config.yaml
n_layer: 9
n_experts: 80
activation: "swiglu"
moe_layers: [2, 3, 4, 5, 6, 7, 8]
router_score: "softmax"
normalize_top_k: false
balance_loss: 0.0184
lr_router: 0.000508
tie_embeddings: false
lr: 0.0121
grad_clip: 1.0
batch_tokens: 131072
seq_len: 1024
Below are experts of layer 2 (counted from 0) of a mixture-of-experts language model. Rows are named router (the router's row for the expert), gate (a neuron's input weights, with its number), up (a neuron's input weights, with its number), down (a neuron's output weights, with its number) and show model dimensions 0-127. Each number is 500 + 50 x the weight over its row's rms, rounded and kept within 0 to 999. Numbers have three digits each.
After each expert's rows: a language model's description of what the expert responds to. This comes from a sample of Wikipedia text that the model never trained on.

# expert 47
router:440561412532471571548552622510551565524475494557439496561511434537432469448562399521558467514511523522437530567475524500526426474496532441504506538485559528499561503540456542427562451505425568413481508506445421532539446574497578548513512663530489487492533547561472422461543434548520502525555535487488585521539494609531570519472466518474571466525537601479513541473529439475460504539529
gate1:557492476468495539557520465486472407615500556498516479478499462384553553631479555535424446461466533481404539589579425539414443573564418436502475450515452439433571396559545455523442509516444547523426530479504439581497490483386577477429506544474436386435504487476554531477416484518478470489433473483560494519485528438500534456568455488561422434538569526479467476511493465639444413477480
up1:594457510552433498418496521448462457602490533444463501496508476516428483527485445520381492528561486454603573428569489491576469525569561473471489482481459430477586374530533514478475582462451450468398518453492519545474518523505466503574629538464442550518476528468459507507518491479401457503481502482522514570500345524390513488455492334448525509538544528526456505431505516564417588459446
down1:584481454482533505499494502420586521479393530617507596514515454511414413560589588444555394532463470528501415409524470505475476450527384564447550552450502474504548452509489570549532503478488524551488474461597499583491379433524569529556574448475512470485593496501655556494572546466401431437473454483557523416516476532438515537460553479491509485459409518434462525492468464524506511460492
gate2:540513500434549437520568561382435494496504465465464454632570464535489418520496425517519586433556429480438557575406521461447528474479528481484505534422513455419556512522539516501450542531467529566632375611535491505502501527427563489475454499449456499523587536587474513441615494487472539452500395482537498474401531453484423572467481609479495534560499536461451455497441361531488534448490
up2:543527505473547474568482558500371600501581423393441500504504528588551420515484525522496496460486430495549492500383625515508475479484509507437557476483486508444479467461630509468583466569566535494558536472508564469473489481392485486498506465432553441528585486462464517483545498490474468523564521560449515475484481520481423467478526611455503450512521518530549451508519447532449481393445
down2:449486472426437553532516450553486571467519449439588462529471451512569441437517379583515497606571612537503524432499560512531430495547470549429520486514461501562632492418471422402495431505550540498463575518462547667521594475457492474548494553509480484370495587483453476473434482522429520470431586462588502515521505469439533449487527520457611474497492536496541406508471502506488479506511
Description: Middle pieces of words and names, especially ig, as in v-ig-orously, v-ig-il, Schlesw-ig; also i, a, h after a first piece.

# expert 18
router:535456504528528524466448597538427429543503479465508515475467509443430618488485389486514453518542499420495468459403491420500416487511441428394554391446582471565526481583443476513496537511418536543447535542590515464477539563480479404503504494457519525484514450536493460463534542404498449438477481450510554519474554524422474543438518451468569459557464474524439464470478490491515448543571
gate0:530422464485604500495538416515459496544542457514517494428558494479486460502545577536503579430458558506545484441544567525542616558609551534510527451493487518491546446443470645499559444559645520471597470477471459448491435527461582507579561559521500512528486426534504471464548541507504479512557516581534385497463416494461514477512511431473534505559499551542533588572501504400478508420584
up0:482428471437552543537457479492463455571483527505510424450448441480506521460555507491506594422476433480484491483583488527383561508493469495506554480474448504485541487433437498524504481521574607485535489578495470431518357441469536498435514545553483447501500557432454477437515522502521425514485484497478502472494412465498446458413487446521493603587565474495520526558503469433497495378516
down0:500489539434580522467472412530523391526513485413514467542469465400553495533486476478507545451464481501557473543439527442613493489510486449521399428443486617586499529435439487527500448539540470474526507534508501485481478561499511457527559532567568527414448484556479542550499594463473440469464429522489484484498390431407490505412604544534492539554555463550538553495448446470540489593528
gate1:503368458432479481530522563445467445587520475520561489454428492520529508447484526579581524476508561444478446493454522510581491562579487463521454423508477445544397478551476479505380501483540517484498488458507494543525492405496570497581555558453490526457480501561455614468517466594535589432577512498589500536418496567462544381500538463446517497494500414496479538351603408506521432476480
up1:527484604525535446501557567537553463607536511521471510519512468495543496534512466406465511551480508482532533510501513508438460449477503508490491509530470561530502467508483600496556661492476456520516594463537623438464571512447564510456501436447489508528514522466423441421535495459362522448426520471435491503554499466542484547552468530513431440457522540522488454528375505482458533555555
down1:514600474551502511533510511449480587487482479481439494558551518459484444508566514562509518608528476483489521563429462470578476485492464480493536576554434434529530526458535607503541436530528508531554547492436499472529566527564498482450514528478504562564531515458491374508475534532577509585431493534513514498465535520457489479460373586583531532571575518387422461510435563499479450541450
Description: Word-final suffixes such as -ly, -ally, -ively, -able, -ent, plus also, later, been, known: effectively, notionally, officially.

# expert 21
router:491536539526437564458519543405489555518397511423459490535423391540481484529497406492462558495436448546475403500488516570505392545420440448432566492465495571466539427591458488551502513451453471517551507570455472574504447543509437549513503550481461448518490597554517532440495486498427490492552488501523536563491509426479570474402505390548563507469588553547524527489500504585509530575531
gate0:456549532503428598473459504438491585421459536404594513513465520558534495536423456496464459573398431428554546536452468438515435540556565489444537476574581535565582487502532464501473535618432499459475389518518420535456569577576529463543483553559577513490452468472478528365511533515476539501611516511547531520521535519503544515487546489576553547440526520525540535574526461520470491528535
up0:499538504521453530455455398534496526432439478488478501463451519498573453512525540511567337504481368440501472481531456472428437582498546536411595484538524475458530565423471563513421514455538465453436376603458460492527599521487488534439571502492546483515405500502495446533489453499597482397512480431478552579452552562498545464500510511550545577367457535518445483578504466403560463484519
down0:547528484483417509526420549546450399555519516457545579565571467422443502419475543525472550416435586507451553444492425568410473502512554568452516605542592509507437515499518477494446471550520448607450462517520589411500486474447384490538535509439511530472514511497481361507501444492586377558527576435494503476507566442493461475456507459505456541484511412547569472458558403572514510553507
gate1:522527602530511466506457488502453487515509500404415495462511469602374521484455519520542545452534446515506441487597492464495410553534447491510374517497521540504424485461531482472520508443467544463479501396499504452566569546481452530488603523437530496449445537586519548450496547440430543511411464464563526475512503532458536485549522425476546541456489516515505494444521550549509493482489
up1:408504478445528593422466542498510465448509408582544544462443494412593498571487519465438471503428543440489486480448527511527569432444570519508629461477508569555457536540488523509513452462560530535480487580484469548559403475542531470410376466501478499547565461544471478552511492599581457507506559541418447544438422471508456538528508542462514505524532505510383478564499449442514485440539
down1:531543455431586526480537448533487471483484458484549474458522529448541564547479520471512540570496486584614511475505535573505493485527513576454594477480464384557527507538456527590524511529530560540500492582578396342590505414384487490450446465425462569503457527537559510480474670468545555540634426493515441545536535463425442484565589532532598410502541516528480496511397404516450418546469
Description: Short consonant-heavy pieces early in a word, right after its first piece, as in am-az-ing, Al-tern-ative, mon-astery, v-eh-icles.

# expert 37
router:547515492572450413502444512568599390472519402478561444473551441469525606490423444531502506484544554422609446577504525433421549431554472609455508483507636545584444443485434523442565514531492588464510561526562468529565509450480484447439532507631607484506459524491513549571472436604536588528623570474556456523429496561434465472439526439517516500540456421551533505521581561509458467481473
gate0:432490579500474470538478387491472565450531457472517504541446505544514535488526426429472447596480443495561526495522567543528551529448530439503467405441519439425550455536548538423439536546489483459518472494476399431436496439443476514538498428493438416517432511502487424511557532536493473446539484410505527602455416437493501571448512499560510429505449533532508526521606481446504424444634
up0:543571504479513557541529554469505486526599453581485399537463498491446464490543523555457466570513542458472535545551493463514516512528459460477550526471482448515541458507446479423479501528500564538501468581482383439564484562477533493457532601531531542559532615547538471533424503454496485448553494616497527438472476484464498462439487496472507584470551597550488512518421542551485413575532
down0:522499478457522464539608463433505526459510525469509495438553532525551469429472480420479541526400425499489478480473503528416469488425442482520455520572488497432580506476488506524516513406499572436388516425507454454480457545433456532562543520452404473515481442403473528526526496459456582453507486406565544541584496460465476478428456488571502468491442556504508527462548568521478486514543
gate1:474469491561532418501494510536495539486448505475506552449557443459461481488525489568485519452506510504515469473418380562469438558525465459462490536529535618541424495514568471496565482438510428546470525464508461511568487572512549442457492526511457410458437517535412510459450486531394483475522450539480650518427504402443511454545535507536480436538487452523524523554527504463502458629536
up1:400348564491542432504426473519503493479439466488479488425569397486555498461478526604457507431439536375545468535468499507465491477481459472457514546546535550542445469504560512531557586422452465516599486437470495551525516483455525507433516516494449394512441585547457485473484539512406498503442435533515550493413407398508517474513525513534490473523509431537559428438500546436566467621552
down1:532492469520517531412457479595440406512507499529464583428494464423441459453518541586521513484444549488439511439492509572507521428546494520570532480468537537547450478535560455519454505447520477493482464492468453410470515494491539509518494522509517450472421456428463526442482536513479516473483413477555511485503515478474484471427392464541459494575576552469473508527503403437576481494494
Description: The suffix ed, and less often ing, ated, ched, closing verbs and participles such as handed, switched, adjusted, bleeding.

# expert 12
router:462515551486513503504667503461545439470566525555526529461524503530615545569489462457484466468526536487546426486554655520618461524438534482500617488455542452505467548501478549511495510424512458471509540569482522458498540559454599515421552495448413558445506464423485499505479500527447487515567515532556445484531474476592472564585431507542447556541538474476458454601563497465504425457466
gate0:566433505487452433530438376431519500468485533476559555519514523452530489565455470526478543521510499439554505513454469431480592474563443502639562393516452552464514483474557479514489519524486616480530507417450511428508488493500455446525512600497509507600486483481456442534508491451441475471613436514501515376469391526440466399469535435530643516508490524530540496523530512455513438443516
up0:440535438529554543514467379517468485464517479513474513547443433484492514489522491499538531569529446424500542494432578437491518553491444489607609544465481501426477359393496471448517464488485521512479465483528505416525541472510408444518480642477531489527506457472481471513548519497474549474568475506531528563489427510451506410407512453440569518498516551486547585483442536494519461475570
down0:498550573438573527461480520497450468620545522470499571543495511507441511436454477515594581563509504611539525537557545441436490535554545464457476492511495588524417443464526612591424471561482473489550539494468508496486480431529489534498518469455582525560520487470548435526541508431459521422522561611481421443557505372465513496522415472454500454492448374469543542463456432474415449482577
gate1:556430438595446588534509515517497529442513470580422512499484479518517458479474499469433416477537527438495470582423482462462493471513506559532494550577470470536468420526474482456489569510500542496494494578503441501501522478531509439551487682595492531504529476519528524519536478427560540507495485445530543398551519525516472461533627535491420507469384620470427459436452507473562512507488
up1:477473540503470450420508525496529475525484517482468443466469535505462494538479481536471513496453557498517510450404398476426589465512536548529470545511442466487605469506607517460489539486519591540474507608491531520522539469509488451488498533611546476458529564490541479504521528491500589530448547503471407478541451487548488462596617475505447443486506596535501521527499485506578530522535
down1:469491535536466550487586500524478509495542482579441503423479457509487475502446496500488556491421453481434513470551504463564482533514490523476447544472520529461512499492549560509575557396492487496515399495551527616590530564425476433454562447509523536474472512366455525503533521485503573513511449444484523501576472534513557458499491510558525507491498433426512513504550470475568504537549
Description: Prepositions such as on, from, in, at, during, and colons after infobox labels, often before dates or places: "on 17 March", "Location:".

# expert 0
router:486504477449488503459449469448600574494477415593468461487547407442437425442497521507473518445515509557538502546529427507543530522502438497501456562506500516451472511392414520501450387474545523502506568567501507491604487569506551481510474572477466533456512468534498491537482482612478484561476523540627434468511557560421589548487516495479457484371498500550554539428459486589484637519533
gate0:535525420443451536450552455458539444637496461546540483500531551497450538516539533523583597486534562381464479503581594467489439531479536434414513531491453505544626513571443370556557408559507479555553560494524533572451533541550506485427505528526528508474503425473437529461431566574536524506496522522479400545497508510504468506524544566489403501611565409503597480592483408492543524614566
up0:484544469533462541455557485511531529433438500483532498506450496524461522517525495529511580492450439424462556492532498537458492558560403487464445479478447509421534570554536410477594379489558517512566516478492513450513473488524574450428469465460483599479517449490420579465565488493623465497459477438525557491480560582552413489563536568595423364546480422544483497517550460567538506528505
down0:503468491560422498562545496544474488592560419587504560512590436428454602511565514429484472380432422452534507472588486430473505505605488550576403415445522548503490375447440499528422574445498496516571441506570428644462517573569549444465461527472551469452547558588510475486481505477577525460588505467398494631507506451571562510488560383452451564459483536442526530464502512529440539610573
gate1:468545584455576518568486587623434529465501478512503519532422543458456519475520461468546446494491491620440497477422465419513539480492591537448460482424504426521509504648484482471501525558560484637493542422496454551447529516532464501567567448427471430511443540484482417612581520474544556471508434488503392493534481474507528510519444410472454484516467478555530559431468447534502410556532
up1:509483552455505436518394595462436487458504495490465435523513564510397554469457452529473517492478511520475419547521446406556414577564543480558465501412484513444592453513521464542580541528513554492521527474455460562606492492487519461425463472441508518506475509584541518523538555498440504514418563431500545516482518424572531480589512479581408427492549501517431483554458501507427450528516
down1:458477552497526476450489534500541501455495470438467446524417577468475418457573407536540496506445574483524503426613410466423458531494543485468511538503434530539503498481594508429611497538476551489546516569580530542493470535574497440523521485538488510514534431533495539509548491482466533404493665471550482513437554433628515575453411468486449466472591516515440480549532465481508495521532
Description: Short vowel or syllable pieces inside proper names, often right after a capital initial, such as D-i-ocese, V-i-enna, j-un-ior.

# expert 1
router:509443521506547462516511560529521521546495545478443505453454467453461456507529471414610558524521516479526508603496512491517509441476462478405517475502468476480562450545489498505539531463481564562469565481411452524559476536416438543558478456442537490525467560628500528531516506486501508467444481397469496544460493476532445443462497481448465405457524516569498503531672440579483551524466
gate1:600553543521516418426544517452444481565464544506476517515508570493455540568433528478467485377503473571515522480439494592565382480528438536466535471514525474591511443399472531543491473511517503446469544488541490549448481419510557542525519526462497550513550537491440535482473537543455462582551449574540498538497525498487506573494521529518435449481484504493572442445458464516576509500438
up1:577526501545520474489561514449444465502455515510454542417531508512524577562513486433449517442533475562507552498436483583564421486509476451480520450516504494492544458486484529553607434522484448516468583422563449588460496420514505473463473545456483454515416539436524523500501519519387428532513535513458429527510566537453496497483518502492449492521569471507529582440524536535625527540416
down1:460568451564492573520568624469464558479529401556554590515459610538493545557413511480515471491492487549568458551478527427591543474525390443522512408480544435513453571540473420516498500507542514498445505507470533522440540540483395511501434474490550543592490523501548560465577566492521488557564369642497535548472508515490521520427566557528528439475422480487463510492431428509519541469424
gate2:476515568524450394518485495426550513491485479438493376495574549484498422498506423576479542598502430555521548488534537501561385553478467460598501481464475460507441531376473528446464500535442520405620538535475524521520523448446505445415627430614385540460449483503628437547526570543578437447537484508617529493497467446451519577413521544422472530395410600473478525451378551583537524510464
up2:550546568518570459479510514522488405517527453462508514540483513460443543507522527531555505550510382588560581417407400498562452466467542520540484427480524312415500496413521531483452546485411484488483482537436581457527456469493446497543577449585483434431494532430564515478525529546543492474585481508540598478492442550480614454514606460456539494358484565492533486545366547467470542561515
down2:569503470465468537485500520344465491387453461465424413387552427515495434493555480448570455505561502432458525410544542546523460530517533437560486378610562488506506496562523464533502561490401534451581500570572544453536470515498514447394456444435530457457453477536508501475461452551502503522447440509484548522448565565504442473483521541459586433478540421444437504531453523507502476540429
Description: Short first pieces of split words and names, often capitalised, such as Br, Ar, El, Me, r, and the ever in whenever.

# expert 48
router:514468574440531532575467367521466506551547473528549463591498581479508453518524486507526531537451533560452537492479557509481469554476431478581448523485537582485521548639458550377557498547544472568477540517526465508457489534579507506499496443531586466483549593469461568481477551543558520529437519551435401500490477463438462560495459472515497503480525604434542476517469482484596415447571
gate0:510459614431646513490481550466490534535596499524504457496466441547494517530476485491489485486447504510442513548522512463500591435372459509479535390399561483534492492499512482433475543511570551475543559482460493565481479524529611507554510437461538536483531532486538553459596526502518505506491490512505484506515472532500393533442429636494458511495477541537516479472474505402459500467503
up0:427557454501403499557532483514599508486424515507482518531518548498499512433527547456547553561524463417525539554464480533542432528582512493514487603546478489521525523489500515561548535529407446502471437554530491466529506452401422509469479518554519425477431495517470462579431499521527447497484562504568570508502565476519545477557619397534580455492509463447449486539535499572483495515436
down0:466411610509503549445533491561485515541515597485544506584543476542485482480602440548478432425500442440441433395470434506474498459581524506375520460470483458483474462454420563523468424450493503539542466542438455475609539429460396458480459423545452543471465544461571572508488580460474492528414563526505500511540519511504425358503466532593605491498609497482511531535511397563517577499498
gate1:512445604560461441478467636448484464550447463418375491461490573572441490605480570455461590601448474449470507538606469522535503454572507506545477504456531483642522462474458471550521396443426543525523488484452466454573514506441481475591556435525585537471490463577518524548483453562497478508400465514573518496446487541489434476451535485484553493591540513539526490537452392385495421504471
up1:476515484524522557456473517450552505560560453454547496610583474478448484519455524451463424481561527515491529496475523446382487582532473485538529481537501562492476438511529510472502535487503494382528489506596450515520439486604433542509492607478436504551536507384448433442555438463557538414549413528410435451555480483485566528510433462556523528509428457453470562426574594563547498524524
down1:446437575525527459615480448503522541519545545465532541456534499480547551498492518435589506554490474444483506407534505561471410403476464506465503445455472526527584453487390419485484515418487565529515527537429591497489498493476494398486521515501429562487480489445382495513475492551529474426500500553451492524471591538464505492503438502399486457337534448563553390499489561504492493527524
Description: Pieces in names, table cells and headings, especially oup in Group stage and Group A headings, plus London, Boston, list.

# expert 56
router:424474503476505566469483427513585523583399530519555437371620422435546482477528532487516505510410529446453497520546550534479477541463589549552502577564493506515548522475525487496486550468460523589632523547451533514564478494488552569536535504407496483437446520474486528472495578542497564528560514431453413545499408401527520488562511415513608494494530509503477466455431467560579531520585
gate0:461501570498481574391466477501470372564460470500515533581398496533643492486530499458562518475503446469423516530430499411577463429401532475545552495524518497462440538481466556584516467492509455573449496530512558516435520489511442555437469474478542473532430423500550503443590491527474437532522610491481434455517497493520509535458431502482488619488497479509467478488455458562576388460568
up0:596457474528574443622463472546538539424497560545496465445563477535454395490412499547442516533486514523505422511565422568427481515512533519470494506568468533546575499539513449403477533536470533463494505523492460504508550424497501449557499536489523511488516487473508497536504506562547561457486470523555525471478499407516469514509547481553594400501491521567488490493533560460402557560477
down0:435530462412491497540602484567531479411582465510425479460429541494494501518483508521455510585531498551494471605548510566537524511475491492484424470534519498542518492428487443458412550564448354524521505486482435572570497537490462418544499461640533520492568469460455506556443597522512511474534472546445588523508493357617444530577467496478451544497451476423579478537557544450446463498472
gate1:446471492549431355468617473509526465473482508463520473484531549452515529498549536463445535583556478454513438475496445567631585439495499582455488513592510508497542567466438598564465613499399527483585510457629465514469585449480482525496481525474408518476452473504459465435520533599540553511573464551489491572489509503567601490548557564419565506496422454471484409577481464512459442403445
up1:429532394535463416415619468567517480594440524550581493544516473463586522498552501483465552567546529449522534565443471470553521499466444606438523436498443615535532580492493597542491539570505592591520486494531475521499514499444490514464488468523438493432497469524481520385465555495502496475561569526472446486449470584532554491509455527585453472451469462492522480511531507550477465387418
down1:521503503566531501498500445486471513449436498507653480572455477479512530441542513454504550470558438547588458508587487514536548447488413527466519450553493524469536400475521471430528527541463496436575529376520434459567565453499479522469514484458492530444524516508514522593542453559456486468550455496422493489478464542455531498508556494464541544507554509525470452529572512584439533453522
Description: First letters or opening pieces of foreign proper names, often after a capital, as in K-ę-dzierzyn, V-f-B, H-ü-seynəli.

# expert 54
router:554490525476606557496535516561486509527482484437372512559484517514484522422457538497516445493550554425536536531488451519401530540413525487482459550547449405481425463535408464509580469460452462576494492508568551540466491570550469495478538470510538422468531547543540506560464485531502535546587556437435456536480418571514439534482538498519543463554479518501505429454505503458559467492475
gate0:570443395522477571597513591525489566551549489526515528466523490545469560468495430553490437492460504465512552493461582575599423532504463487487549457508442492536471576493528425478447597533528471532449390523607461502410515495529511637499518415386470542528481527539489541548518534542502546581441515576462565424495517512548529578475479522513387492498528453395498448546461551509580473414589
up0:549437447471483499581473579474534526551488468538517557507554501537540522502524541554493501449506475521567551446496593557609449442531484540462502460526482439559463606468447532445457503531515513511408463538534574510447562557435533625599454438443442523490556431501519488558589574570459523563477500505480543511451529445607510537469495528508478422494503520356488389607496505431500487448540
down0:427472493401443444518428495455540458572485530489521513546549506390518592560547549500448436479520557462381477472556438384412539390496426501520568427533498461517490434463548469465448521574512477555397550526456519493448492512418502474596490473464419513553436561546533456543449499397397326476511546546471504552539521530459517462405491441458483491408492661496521611423511488525494502460482
gate1:520473610470392485571425558499516518531456472501483481522437596445473491506397498504511421442496470472414447450430474666536506601522427509570493514549433484447476538469487505574550463574462393530523558452522600570519440372522560443515461507590558486461505537495507486521467461466475519496425491530529559500504536550451453502495505525476571503521529525473516435513415468409591505455487
up1:490490482492474559468548453598593523427511508507566451506491425467532506443505541430428454556491498591585497471476557473455562419387468561469509480418570575517524491566545342403541541454568477603450521496492458437477503508527430515430506452581451561479606445439505435593565449496485552494571451522562476483601433562516544465530501532469612492512482507525503476476545465451515490480484
down1:458467500511384422523590466528454531447525440565467346473401482527519534527512575506616452454506500552446579530591535433474461457508385479497574501507452526510518547490443544499522515573531462486532522460589509533527558487567445499454464465444509473470553525505433448418527452536511514564558519549475561358542453586477498601571556390407495547487505389432442587500538482424503440609533
Description: Sentence adverbs and narrative words such as However, would, first, became, then, released, plus pieces like m-ight, ane-ury-sm.

# expert 57
router:442452452533482528478455556483590407493499526525508496559454528377535440424418524413495508497495512515529360555493509548389507350511435468458548496522398455575485415529419486457464468464418464427525542442562439437565532495445461462510537476516503448450501582543488421550538459537572525453525474497599491547495524550460432518496524500583509470544425506559552428534426547557523466508509
gate0:501527554427429412462543550453494562462474418491518512508523478523530426450515501536538465542458566575538523520529452561510444588508520489536517529537576530486564538511495442585551469460499560513483535560513483476556467449526513483612492484516516526497575467424410512495501492554450476431477492540526414491578427492460475511483519564519387367529469446477619556507430418507501477519577
up0:481552405555465525504587500510444542532553543499458514486530532440441516509534399443418486520611501510508451490533471532511603446477487507483532537457377493539502444478483558437425444514538486439505472494434497450490468503453475537383569509433479487489503521512475461561478500466570509548552535494433576554453479507512497455513491386468589650502455594513422482556526557501537492444504
down0:428567510544456482548510540468598558495474521539585488601533517419511478500491471435492544501534453555446505485477419629483487595444521571542519522521514595394540477438482457415429399504480554532544487506350490465571536485469599495502618536649454457500586523545536521482613448570514514423479574459450439543502515554463497572466501523480481496494500459489444399453521432548435529441601
gate1:559456509507521516396522464502488531501463524430526515524461582503520615471536500531541463507475513488502489453481526476488403441494529480542536516488464510587479553533513550471556535537455492504475478524497507529525466482555586464403427503398439453445470452491465498524543570471558477485565515478572542443430404464459509445588493476482477566532584482419396522476476586429312560529511
up1:500498450639447442498507477456514435423431472493517535522424519496511421544478493467478464483483523474436435468555532562530551466468507498446524462495454564515503536555490547503527512400490578537522548516496441518458496502492529525453500576566515467524512477521522505504518392415503468494527543502520556500546580507448444540502463557514387575563478421434454445444536464530447471469501
down1:530547545512560482479594463448499485507519504503536419501587496424543515506519541586535587484495354438534502498475395492575523518518506615455513509549515522590564481463422532552529494466494534422510576438538494532507469501469472512478426429478520485523547502546508510449513506502509502475583541560498413440471494480551597459418458455494428513421539496426496406464467407481551531545559
Description: Word-final suffix pieces, mostly -ate, -ated, -ates, -ating, -able, as in gradu-ated, Corpor-ate, Syndic-ated, inm-ate.

# expert 4
router:478567494498478565560473439525550410630479499590432552503486470488483411471493534521485552491372542531574579542416503488545508502469515503594445570567572547492514567434496561507366460454526521530487496544499526463497576448493525545599445549510495445427511426566530485465484501523497527601547501479483340411510518437424517498512463477524530504501673546510568506561523504562521516551481
gate1:431551468429561374556512535483543450424509610542580461477479524472526512500413529479520518567462458480508577507518481580490539536546488494530454480464487485536506519556439519529473557525540489539545525534476486522483528498542520473470481535550509486450467433479505485469463513531498508497546469510570515530584489420561553595586506496532570431506450462499530454555476387530524502445554
up1:575462580547411537451453472464451516522493476478422488519704421543474532486580589514502474455539564475503460563495454421441409440435549512399545531595473554464497486470527569513466512511480510520498558499495479446426466490477487472475511481532434483551545545543510501473550505499512508554485497535466504564460521510469478345493507526558436552512478574450435481451525550543475604526451
down1:399468540469449544542529502460503535475550547421502552486585468502547503601494479561410461459504464501495542523550590518503410455458587566431550449522430534491516510439446466537373570473477486531514522482548517494576527496522610520490476559524554454607489490382588472424516543562433522438493492454508519568518427601376606399452452506460532517442463512458533562540438453514464574427551
gate2:509454467518438483428567578547497419428505409504495570526488520452551536519484469507541562554502472482400464487427546510426577512578441415435477548502479556475482515380426541518454530338410603529525517478489457451553499432531352586460509506531471494556476570514519475497477532489462506453458515568481471482487532462503545523486470556471515518538534511419469468504480513438533525509518
up2:467527514464511553545507436503493572557528603508451454459520513566484411532563541507500460474493522487535554594601492444549468436414538559548564498438597420530467448569574458501494492587571473472519404547479522563517517542465558426524476421486530520468504482396543521481510473496496504561579499452473534514541521516575518513548585494545544482429458491543457547492514458582499524543422
down2:570609599513550526422488465552480542544502602450488451463404531562519497549558509531454453544438473518528595476487444433503558454494532428553559520364467540604511565543485431465458372470588528436454445504497462620506542453445491461456438377487533538535559382548443550498501518481557459529489582659504495510516530540559535515512553527593526574426509599523523578421403426482479489580511
Description: Single capital-letter word starts such as N, R, K, G beginning names, plus N/E after coordinates and Greek/UTF-8 byte pieces.

# expert 63
router:505542542567557565485522610542393479536479494411499470479489517583479420423548592469505564411509589560558510548493545484525500584510521554573432521524533460515431433446432467537488448480584464499471496400511452413508498450561560424469460520457480485521443582493500414539521534459527605471573456505486456514509529434397486478495528433519470413555537481459553493483422507469479540428535
gate1:496533586453480507448508523513560501477509560460451452584417497446504482536405492568548467457518548520507499547443415489482518566494600554445470517501482379447497480421460469555474487487490520500439584473538483454455521390438511459500510535456539466434489457471569472509570554436468455480499501540469595436430466543442457436515530477566493572530444445437427524472522551620394539602465
up1:522526616535533476478500523541582490484490607538486408547420488480497455548471490568571466446515557501535558512485392489459526539478562562468467534583484475489536439456429504599521543431519518504397502487535443465470560456453525487469494540498554467466498462383569515457587529429481498461412505525541570405446550589484473435482527497515398518496476482421495547437482562558429552590435
down1:490519608526536517481598461505503534561377497510512416467444424370545461559541512601520510455447525592484561496534415496434525459627562524384449494521506478526494446428414551590480545452457525501506528449562564439552508495422450521418487544484621475446526427540571432451541468411533495452455507511513558435473526556549492450480530509475493524476430481497496439473446524503498548540501
gate2:441518516483483556597476510553470490547473495495528468519606475536486488543505506471516563549465550527584469489553481369426488625584602499446533504505475485541471449421524565463484456472586441421490436554539535515543429583522472473430551436466518564537564444514498548435476417559419537482556467559432503597523575596551555502575456500446408416551422525516495542488470482562472517512471
up2:513495514556461464443511590485501495575470502534410432523428522522504543414436486517514436604510421455452527423543502583521454419423439539510499443454506555425551504478582508489482505546476511535552554475596455525460543437452438502562525565448464440537413523462480489538500632436455474568476541548490529392480481486518518415405472494472563706482446555535466563496538505405491486429477
down2:454406455500562487478428523488574464518473489453482413505483568510519496479517491532489532509409417587512493549552603550472473529513536523535505469536410483524446487523522527467490565528424498452382459460537507435603533524462535611574458483474445464554547401491506479489499548460463390507545549573454482493388532451501510417399514576510498526484500464509535473513533353558609499435482
Description: "Born", "birth" and "Died" in personal infobox lines, plus single initial capitals starting names after dashes or pipes, like M, B, T.

# expert 25
router:602465499511517535450403575470408569466491619535415485478483483419558605432460577464501456522430499623542558525514454586498463432542459445556548589531431468485498542561486417580578544507516431580429586429601511601392422495521484375438429435439580484454572575484450445416541468529525488550596457468442470484590504574549487530545504537514500477543532451465567474485407569477545436467502
gate0:519469584530556539496480474448487463417565560492547415525521459518487497490593497531436480434490504480539574493550455480536536554420516463488582617512447565536563583578496473571493471542444588526449535515573546519468471554557567495523468434500458457482487533501459456493467515467462461524464550483500548627403420512494518430559580513467511432415417502477489439533501368482506518504509
up0:524545464453500476540450486554452543465424463550489515452512469487469476537481490520548553522494391543417388496463502517545518441526462549506462462464476448429434440508594589387536523498521483461524522504532585543468590473474386505437467463499536567499505468511493484473489464500571547483506527540518468410607490522460513548478479527431493534606484525489532559459493590458497603571472
down0:390535539563510568521561405538529639573595518504486600426455522446525473506446499477524555598510554567479426501531498543498476494512537533518517451550579559486481443574534543536569485554529424473531609343540534520430475514448503426463526427523427426533531461417482499493530521575533415500448535475458464456539447526468598461475520444508592572653453450530430569502523415496509470491492
gate1:493594508517424391440448455439458529417511533443509477563561502553564428441568483476554499453532424500500516445497525499449464504444493481553420503577448593450526526510418587520456455453543555557493565514465529448444518470508480536534547501462399480551404494495567544513560577543469523469467386456593497448511594506485451448421555471449522550447536431456428550523459549442590411428494
up1:495490548546536423441507417460467491433534539468456454592508466497562431461561470491489432553511446498565483485505531463435548526459581511519478506489502506475481554482498549548468504421576518541524547554420481470451512460578464621463532417507411496560458493481557573545484564582520481500455437451483536509527528499537434527481507536598417527473568428451402523577495522379550501447529
down1:500429480521496575546519573631500532437420475531443452529457572479540495506446442613413482484512547482470454525400480470471502491550584554441562560494402483501611545506502597547509462449561510524457450507517480572535531581527481495494492565570548559468498426595502524482448500458601502425468467505537566461507499462397455472411526463471513557475503457506472534487577516494475522507434
Description: Invisible marks after coordinate letters N/E/W before the slash, plus final word pieces in tables and sports records, like Jarret-t, Conference.